From a checkpoint of a small mixture-of-experts model trained on Wikipedia.
Size: 13 layers, width 640, vocabulary 8192, 176M parameters.
Experts: 80 experts in each of 13 layers, 112 tanh GELU neurons an expert, 6 picks a token, a softmax router.
Training: a variant of Muon for the experts, 8805 steps.
Below are experts of layer 9 (counted from 0) of a mixture-of-experts language model. Rows are named router (the router's row for the expert) and show model dimensions 128-255. Each number is 500 + 25 x the weight over its row's rms, rounded and kept within 0 to 999. Numbers have three digits each.
After each expert's rows: a language model's description of what the expert responds to. This comes from a sample of Wikipedia text that the model never trained on.

# expert 42
router:464497520522505470512491529491532535537466488536545471532510510473521518531473455512470494500506493523482488483549520516487525442539523487534511476495460480485558482504517470508496535490534530473486533531457480507527513507502508537503466524531537480524524449545515535452480487518508506510532503514541464504494535513517520497547495482523502520512491506490504480491501511509532495484489
Description: Table and heading markup

# expert 5
router:467484504501483476469517502495510452511534474533467460517525517480499512510493486526481514500520492470512513545498512500522480446484498476516481456490502546527471544504497484491516527507504470539464535475482502558514461538454491485447495539514487525475512500463499525466489465520504489515521503517447488487525540481512511519480538447533493477474499497502529494506484546500501475482538
Description: Line and table boundaries

# expert 13
router:507518529474475479507512474506509441511514495517468447518479477523501471492551481504511507514484487481464514549499493500493472531470470516493502506495515508529499459502471505504523539497504470441488505530516478491520504476524468468539473506492499470458502500484526488479494565491495490477475494524497539526507453497463482497494477503472537488479497468556485481541520533504460490514491
Description: Abstract nouns

# expert 63
router:531499534490520487486500501511462532475492502488456492521534472535502492508517556529474487505493518468469523532540488515540523505556519463553473470514486495527479523515497482515534491529505485482532496505475486485493462544542464511484521492518479483516538525518491501490467500549509514509479517489538493512484517506475477521484524501479502512501453474485521552452506454533487490485542
Description: Non-Latin byte pieces

# expert 53
router:534468499490468473515485448504523506469483463516518537543477507463515535502500480504528533470530526503555499478490516459530509512486518526495520472557482500498506513526494471485514505503543497496526483563530501485490522459459489535522526528509454488520464486487463490485471470462487537527517515516480488462501501487485499499485480516481498505485480528469507471519492519484523527480489
Description: Digits in data tables

# expert 52
router:517509448530467523456488538511476499507473497494502532500481525463499536512453511493482480498506481525473528534479511545496474532494513481529485490501482473491515500534507485534531511502572519522489458478516520551521536496509518530541511542537474480518503458526482460482483459521475501478494501481486465489497549475489538518506528573513504480497484553475528459495471536521535472541489
Description: Coordinates and foreign scripts

# expert 34
router:445520508520493488469498498504534505492490510513479501520468551519493507531453507468471511538469541512448492493503506475476473497509507475502501507542484514469520501511527477513458559546481465466444490515499468471516495510485498495503531469520532481512550502477551512518493471556503529480526524481500481466483527449486504515515456541482507502512460505507498499479491489494477503495481
Description: Spaces and prefixes

# expert 14
router:449468519530536529492460476523513493531528486484476433500517491466486476488503451520510464467494525541476525506501487466509527524529468515497480537491464465553523504514488501473520517517522486506507488493506519475507470486492538524531445490500471540502491503542491551513520461557527521519547505514513513511500521509483513475496511500451543476514478473487488517493543512472513519485527
Description: Digits and spaces in numbers

# expert 33
router:497499487437511539518540479497491512495503470476546509453494517502521489493496492468499502521472549511459482523550568509476512500504537457484452498484528431481529488542486479527503527498490466521521507516485480472507536484431529481473478528497485472535504510524500508482473473510505529460467457495485541520486485512477534542481519487495548478461521487535497482515467503502501506445489
Description: Romance-language function words

# expert 60
router:550455485536487450489502526475502502506514515541538504487484489513497478529505463488496524520522499514502500508466526507478525448507457448439487538506485487535535494458499529480503511513463504476484535499518534518531550508555516479498529483454497521534476462482513525504514517523499477478485482473431517509500468475504489530511496512470525508560478511533497528517497500532521481497493
Description: Verbs, participles, prepositions

# expert 19
router:534529506541540500531455508530502545477484540522511503513536455524485521532497523467484503508493470495491517507461477453465492490476498503505508522525484518552521481498548505519479509498520524477555481525476464538522467467516548544525519507513482527456519476478479465460509517509523523532513519509526476511494540532561525490513503509516527516470492474519537459475455477484512488512500
Description: Infobox and table separators

# expert 47
router:454502494502475528484545530515473507490508448485519469475480519485453480470505517487476564535508486504470495483493526466505525486493486496521523536549523449485493499491473458504498496484458487513529475525451478541445487471499574514527560549527512488498445489495461508478504537484510487496507515474465504466495456498520510496489497463496492466507470509537482484538465502482485472436459
Description: Name initial pieces

# expert 9
router:530461485453508535547528480548476515482544503497503512552525537494459506505523495535469532533461524502491504477494536522486468547532531507501563494534525511484479517513527468510459483517446493518511468459462480498494473495471546492491524507528503505503467524483475507488504485515512502485503491540501508473493484453525493516446520492503496478497502510478497498518495512517474524467496
Description: Name and place endings

# expert 43
router:501550469501518486484479444496525518538487503492484515485531492503452509539526505502503489503452526476446486514477511496508542514522511499449466475496475505473485530494463504533451480509490496481514527468458470504505486503527500539483495512537522485509467474509502481490487514505538552516495555499521512518493551537478504466510506477495523462468498508552533499504527515445504461535514
Description: Separators near digits and letters

# expert 8
router:497450479529526514491486528450548553532517479463439514511531486524543516498534535522543484480539495481492477486530459477494470485524508486488490503515505479466493492489485495521423517499560504473503543482566503503482515512472526540467486490461512448537556475469513483472527492492500496503485484489498520519492516470481521527502465476473546515515508480522494494515484533528490449526499
Description: Education and occupations

# expert 22
router:492502513513480487478534523516531487504477493470484512482458503503507559507504515517534499539474511510505509479549453505532500528493496512501486507474502470521456498484509490531475503524523467473456489495472508558539498512527468486477460488484500501505519479525513552495532518519494498515512502523507483497484495522474522469558521481500505534520526501466468473507479502475498489529516
Description: Religious and historical names

# expert 62
router:498471541442446532517495499509542560523526502523505521513536519503532476527499469512517504528490454481474504514514490453515507455507506523485525546483457511496447460473517479495501562530497485485478509515492532490518508461469505495523486515487506493530511541491492482500479466470499503487464513559494497515491498507455465530498489512496521492526461519463478510538490550470512531500520
Description: Mid-word syllables

# expert 7
router:519489503488470513525499470462492449523490508504554493513498502487537497486465526535464521464456524455477467500504545521429508503516507505528498513481479503477513506494519495497541485491488502478497527512549486454520518483492488474497502488525482474516509533480486491479472484507515497497552502441489513469488485475539503561455510523529498493510536483504534485487543518473493501482495
Description: Titles and proper names

# expert 6
router:502510516461492503532517505523486538496503516483484453471513540485533516493463523524519505500501526543529521471439465519506446473515507487511485500469513530516532527466496529466536508520459516493513498564550505476500536497504452529472483479513489462496468482489534479480508507511517510482469500474508481485486439453518551522516479533518463494502507504491524479492489460477503486480550
Description: Adjectives and modifiers

# expert 41
router:508508511529545514499493471528517464518533522475525513496486482550524500491514526526472549482490484472506523503506504521465446489451546483501472478489519497527519479518546472526501466515509535482517489475496500492501493507516495522476503480450504472532539491501473516462537495520521509520469504490512496508486504503495552503505507518494482520459518506487492501489515491508483491515490
Description: Possessives and buildings

# expert 30
router:491551496491500523513532480561515509452442507490476498501498498454488491469533494488491526538456538525473467521486527540525490495502477509481502501521484485497498496471509483524513530482492465486518507474481474514475513503486547488507521513511532477468487441501448513497496464443494524536516496491526470491492496491489528460470513470486521481500446552495467522510437525493532496500456
Description: Surname and place-name beginnings

# expert 0
router:480474517460520459481452507516489449465510522505537553499463490488484525491523529529553516489517506500468482502495507473505548449509479463451497493507507490475469530521502538484481526497497492489523524513536475499509467451505487542465482521496504479511574473511522529520524507508505511549492520501510495502491547500473482500542451489490485530518459440539502474473449492532529506469516
Description: Word-initial pieces, technical nouns

# expert 16
router:520478535494492546487512502506504504458525519470507514520512505512508508502514505476516461525481501472472519462475526485467486524529539532519481516449488486492496477512466507492490496537546481492498513470534490477535498484475463525551473542481523504529507499475453486506510494510565473491489505464514496512495520552521509546442550499496487521505479477527484513467556483504516506491528
Description: Role and group nouns

# expert 31
router:503518527479502498538511535494500502500472525535509527452532479502492508522491502554488489498492519543534473472523469469505537504486487537490518515511507497484506567478495534519480463465497474483467510495510527480500496484487461469533517519482505458488566533478527520511515492494518531468494489490495515515484532535493481497514462511480497535504494512502447493489501506477519505520518
Description: Infinitive to and modals

# expert 26
router:536488484524541544521469543522480524514519516471509490552467499518524530526480489516530460488492527499541500512515488514481561485532499489478495439477519484475482473528522494529502491475518467452542495504456543498517506509524475486477478533505453517512439497468452503520455449521481454518460526482480475510484532472491520484505514475492520517522536496469467479499522522494538484491496
Description: Asian name syllables

# expert 17
router:523529510522528504490503477509478483510532476476491496550492522504484502503501463503472519542485503514461502514505494520514509452429478488493503497515520490471500471490495477502545493522509481549534485465498537488493506489474526453515468509503531503508495478491493491486484507486565487489517523523546475503497527486510481487513543531474495455444538507484484473484500504517516493504461
Description: Mid-name word pieces

# expert 44
router:547483486474523497485514537468515486526497526508535498498539496498510500487521520510527455467434477501493524509450460502517523518515494502530538471484486511505460493461551498509468517473487490509446564482523517464455521483502491509505545494471511521499498513471508535557484525502472485492508514508487434490495467486519497491488486544526466491505506520517495484493487518476514475527486
Description: Personal first names

# expert 55
router:479507496521466504576467474470500532498451520494519462465487460503462501517435529450476469462515506467479532481488446518515515494486494529513485511486458517505517496531503501522512483536494471503510456496494488496509495520513511543554445459543491482506486478461507473487483476533527464488515512478547497481482538503513553519484516517556504500522510512450536471492543484501523495508475
Description: Descriptive colour words

# expert 51
router:505459461504510450479517536478501548475508534512499480504532519498504503519493447493486543481495498538548476488497513545458500482540501499490502448497509553487506511471483502530500466475523485506499559473518495515488485509484473528461522515439455514527498494488504525501492486508501503506502546481464496523512464487517541514512509495492537499577527495504499544482512525517498460461507
Description: Relational prepositions

# expert 35
router:496480494458465517475537485447485503533484527530474470483498508502514490495515492462506549462503505500530500521510517540499505428528489522483522540480524555506543531461517501477521508457518503516529517501491518536501502457495500517501545518463462526484530487484518525517491508478484520461511476466462510505508465520544465472562439503493521495557474547500552474482487497469507506510505
Description: Biography narrative verbs

# expert 23
router:448533529521487470511475529501491538479480527511447470468478483546507477495469529508502482506521528532469514464458470489475489525495512519486495510516521485467552548528495510510477534501521462485470502501523480464516521518482473510495461472521511540535518509503549506465540519509474514510501531501500524526480465470472504528477469492518480471488506486476461509495503477471490462497432
Description: Prefixes and word starts

# expert 57
router:487540508532533525477525502552495504518520496482458488479522498468507514485505448429495481534488518535520491519478540503534532536517495486504487474486565508517473492474452457514499469474453466496496481510510497501516462509478497476477481530491520504496430496516495490478508491470532502511483480456498492475499496486511518523523529499479511504519485527456515514495464514527516481510529
Description: Place name pieces

# expert 2
router:504521513540532512540491517488499475477464453481496505537532538509499526458546534476498504480492520503480488474513506489511510519474490471451519486537497504490479518495497479526458461502504462486491486505539507504475436520545516496496551454509483479476474509487485468483486483457496526513514524450518503527486504494493487456447532505486512489500541500483504470514485512525487505523492
Description: US place and college names

# expert 36
router:480520448493509520514521493464488485563489488493533504504523485516498496476529471524499475425439473485521475518460475487530473502475523463526520456483515501501475473488550461525503515492492556513500577488488474499489559534492489536510557503452532487494492473483511503507457518482456489505548510539514455528501480522508516515475511502538437499485501508499491481495479488518523478545497
Description: Personal names in listings

# expert 58
router:470474509505507518480509499512504505502478478501506527463473521484489488531521492514524457449500548464479504468472478508494485503468506501471508490490487503501501513468511495509488461519520486489488477469474504507510517501534460525471477570512501436515532528532493496491456485503503467489541515521499481479475504507484506492548503478500503519515501484531524530456536497481506478534482
Description: Capital letter abbreviations

# expert 46
router:463458526495506496426488436471482516508544519444516500460510474458502494524477473521516479480553499532497508492497518510513476548503465522497543502546514469492506452455507482506517483484575524493560487491495517467490492525501520533475502524517490533497502492481493472524496471453488457490496457536493483483496483552506498502501495535479499535519521507529514519525489488460537505489498
Description: Table and catalog codes

# expert 49
router:461474507474470483498477542489537513488528481530525502529491525491534479481448497490464472481453493504506491475517554487453465541493538518474453477444489505509520521505490500507464516543473497504529517527465537493512488481533479480523487529503517497519506520497492436505495489502528497524493505504487487481488487468472501471498523504501541461467535496515472490489483508483485481493521
Description: Mid-word Latinate stems

# expert 29
router:496479536543538466505530529487474459544491521485490525532546444510534522498496502506515482507518493488513478498457487553485496540477500511521484498484533508519534495508490486490459464532492501496474506466482490507505518542518481503463465499501468514509459513483497517514472501458498511515436473494516463526486532559509492491497515460520443524513497504470444489495462485515522489536485
Description: Country and region names

# expert 45
router:444515508542546504504520486491468502470533499500550517518501494514408527539490474519513475489534489556462525513484503502523456525526513462464532507488489474520549528532480481495503479490523487539548508495511487476479477477528477539492524488533487545495525484532512522503525464492467540550500525500510512453493519514439464485480498549497503474458474503496495446480481479535519541475506
Description: Space before numbers

# expert 27
router:499526489502464465499515505472514498470516510494469535499467532496486475501493471467502514527469507497500468510509528434475470510516508494428461530513503522513520439492493509512512528519499520489493464455528507515536574499496514496461528457517525536523527501555512498539515484489486523484468523498505548475487525493516503499490488489505492531490442487513478520510473507494486465441504
Description: Music release vocabulary

# expert 15
router:507496464534491511490517510476557525526503516487463488516518522522496514515533470456466515486484484498537492496524507495530518493481522491471465485446517493501450509457497482509476489497538493527490501488504485496494479497479483499463529505493543484519504483533483512510488493452515520455510515504495536503502481529499474507514504456473491522568507519490493497483461516492502448546513
Description: Biographical place prepositions

# expert 28
router:499510481476471525499497510518499517479507483480503483486512509491521496533488473440473485543504517512519521482485489478493489481521495495483452532475489484469503467535471510498496503506486485498520486484523548527424522505485534518532487468494493502522553539529489476502547494465502497444540464482494540484488525521510499507474493459510534509470535462516486511474516504470506461447500
Description: Bibliographic formatting

# expert 12
router:503497498546502517513519501530453488506520473510485469490555477488482511495452459489469464526567524467490525519502508520492508487497485504531519470498494510503458496465467487515505449517511518485488511477502468511480492482499479497508462509471470509470472495449490495487512503466510488527492446480461530509520507478483503475458555461518508495497488521469493513511488510479479490518508
Description: Country and place names

# expert 54
router:432491486478510524477513531498486507543476546521500485477502504543508499505508505520486532489519495495517499475454516527479489500480543483561523492541461492464490468507504498537491455512494546506518479452478471467507512561470476497542495540492482505486470496506485485481517524461488495470508564503483517478478515506514470571500505505495522505476509476439506483466524498531501519499457
Description: Articles and separating punctuation

# expert 59
router:518499510502512487524530532528520505504488539555490467498499489512516497546490520488516480532523494490526507476488517466480460490493516482478525527441515526534498477534485491531540537494495480491471457524483520487543535546535541481487480520507488548513475485507517521486506513491495460538487486469514499518496507544512476454514528524531490521511498454455471499490550501516519506530503
Description: Year digits and code

# expert 25
router:508463489442494459522476481489535487476504486463498458487492559518487430484518526514483516522484492473493527459465502488488521536549484487473487464512506505505462474467497481490481531473528512508478539500451512500539497468470475451528473518510501470522455474506503529497529485514467488523527452491504478515488492487518487526477537512465545538493523496501475478461504560549451474497504
Description: Mid-word consonant pieces

# expert 18
router:512527531524475477571470519452474501463475473519498505490493439510510517491520551491504496451502480459501519474521483492483524508526526529464532538536505488514492484505493537514483517517496456505473465488514527501522493477503507499523470460560507479530503508506519498526493492492502451504521547499520484522492537480497489529501493486479565493511484466511476512482561521475463462516519
Description: Nature and everyday nouns

# expert 61
router:508522511506507510502497525501454507536492480492489510505523503520542522512509539527492528553504508515514523490478493531518511531528504486556509523495506516491490514512472503465488486533434491468501507489452486490505479501491499456450451484517492499460493551495501520489519467487581498534463522506513459558485478485538530473498500527479463529454540479511483483514549477503492509498468
Description: Wars and military ordinals

# expert 48
router:499514526486507477515509550483521490498477443507526540442473461475523469530499482474512478521525469518489467480529491465504539509493520510505510478504519448532526477516541504511506498473517488484473504537537498482536498512545439466478490538511512484503562510546550503494480563503487475560511497477524551515493499506516472507503484492492474498469544477545489488462509481551498518477513
Description: Quotes, pronouns, contractions

# expert 37
router:469524491429508448473492509437511512531479496523497533473538504509489454532521499508491528475488473549485519477518478505524501520482533524567481445528496501440475474522523490532486488463501525485494511531501484452541484533492530499512504448460454464514497500489484501506481548510480508506503520485473501525491460546485496515488551531561472503539516442472501498500525495503495554550467
Description: Table cells and title openings

# expert 50
router:488460507459505508520506508511442506522498517526457480512514502491521560494448526536520481505484553535531486510456491545552496550543523512559523535536530529524528511465514562493532484489449506514495488534514507487492514498531511521504475503509491526523451522493526539515468511470496488528485544493487499462499450478488546491529500511498523476518506460496510509491500478494464502500481
Description: Quantities and counts

# expert 3
router:527519542508495461487480510470454474497517493539524594468510492510519457533500510550468533505521478521517495480560510495508530528509516507478512507521499473523475501485534554491533498510481521460494477468485479495495482501499487501473520516525501464530539501529471527515516523518498497526492499471512528473489476454538464502532503506475480493469483490527497514496507466518496519509524
Description: Short mid-word syllables

# expert 39
router:531515513511498488525472468510477487498500543498511525496485508522485511497493486476519516471498558515512482460486487529488557494465501495492541514482502505527499497472438506502564453489494528504469514558499509509522485458483483467538499501475538479457479453461520488499474509574506488480465528493480512485500495496536507495514479521538501488533537496527463565517527489489453552480499
Description: Nouns and adverbs after determiners

# expert 32
router:551478436545489478471477486548497451470530464531518464515522471487519498510522445523514488530505539492503525523536539520502484482449518512527531472513519524498493491487493477500539478525494556463523511502469492511505530502502516520539521516512484594508481464509484475485502465515543496534498500509549547522483482496470452459507523528495509483475552527495468472490534533510500534539531
Description: Acronyms and table markup

# expert 38
router:544535499547501511470500499510496529511537500456507481534507477513531517505451527520461492530521487466518531482510474524560442495499461505557539456502515477479505517500494504529513510532515500506535527458517505515505539454490489495544467493506476499514496454494474489514474513540518488484534508486530501498505491491525503524465533476487488473505475505505493524474504524498437485437533
Description: Items after ranks and numbers

# expert 4
router:476507536433520515489521504529513499469513477493506535512498502472514515476484552477443478458507473481483479533539478447489500470520511514506454474554492505484518527501533479468515480513511486526518477507482430490511480453540495502511466507528501487512508495514493476480486518513524500502510493472526458490489534493502514476504487507479501561526481503475463516482556506480507475453529
Description: Numeric digits

# expert 21
router:470512529522516431528480500484464504489489566483520516496490531486511523483484529524510510506537502516490516470486505474504528472510517509519452539488466477503528535497490502487475516495491520487503460520500470549500464523481496487489502497532528474493479514505506519527465505477492479517457501475524452461490508482507436477511491507466480513458493520509501546496466493516496499465513
Description: Initial consonant pieces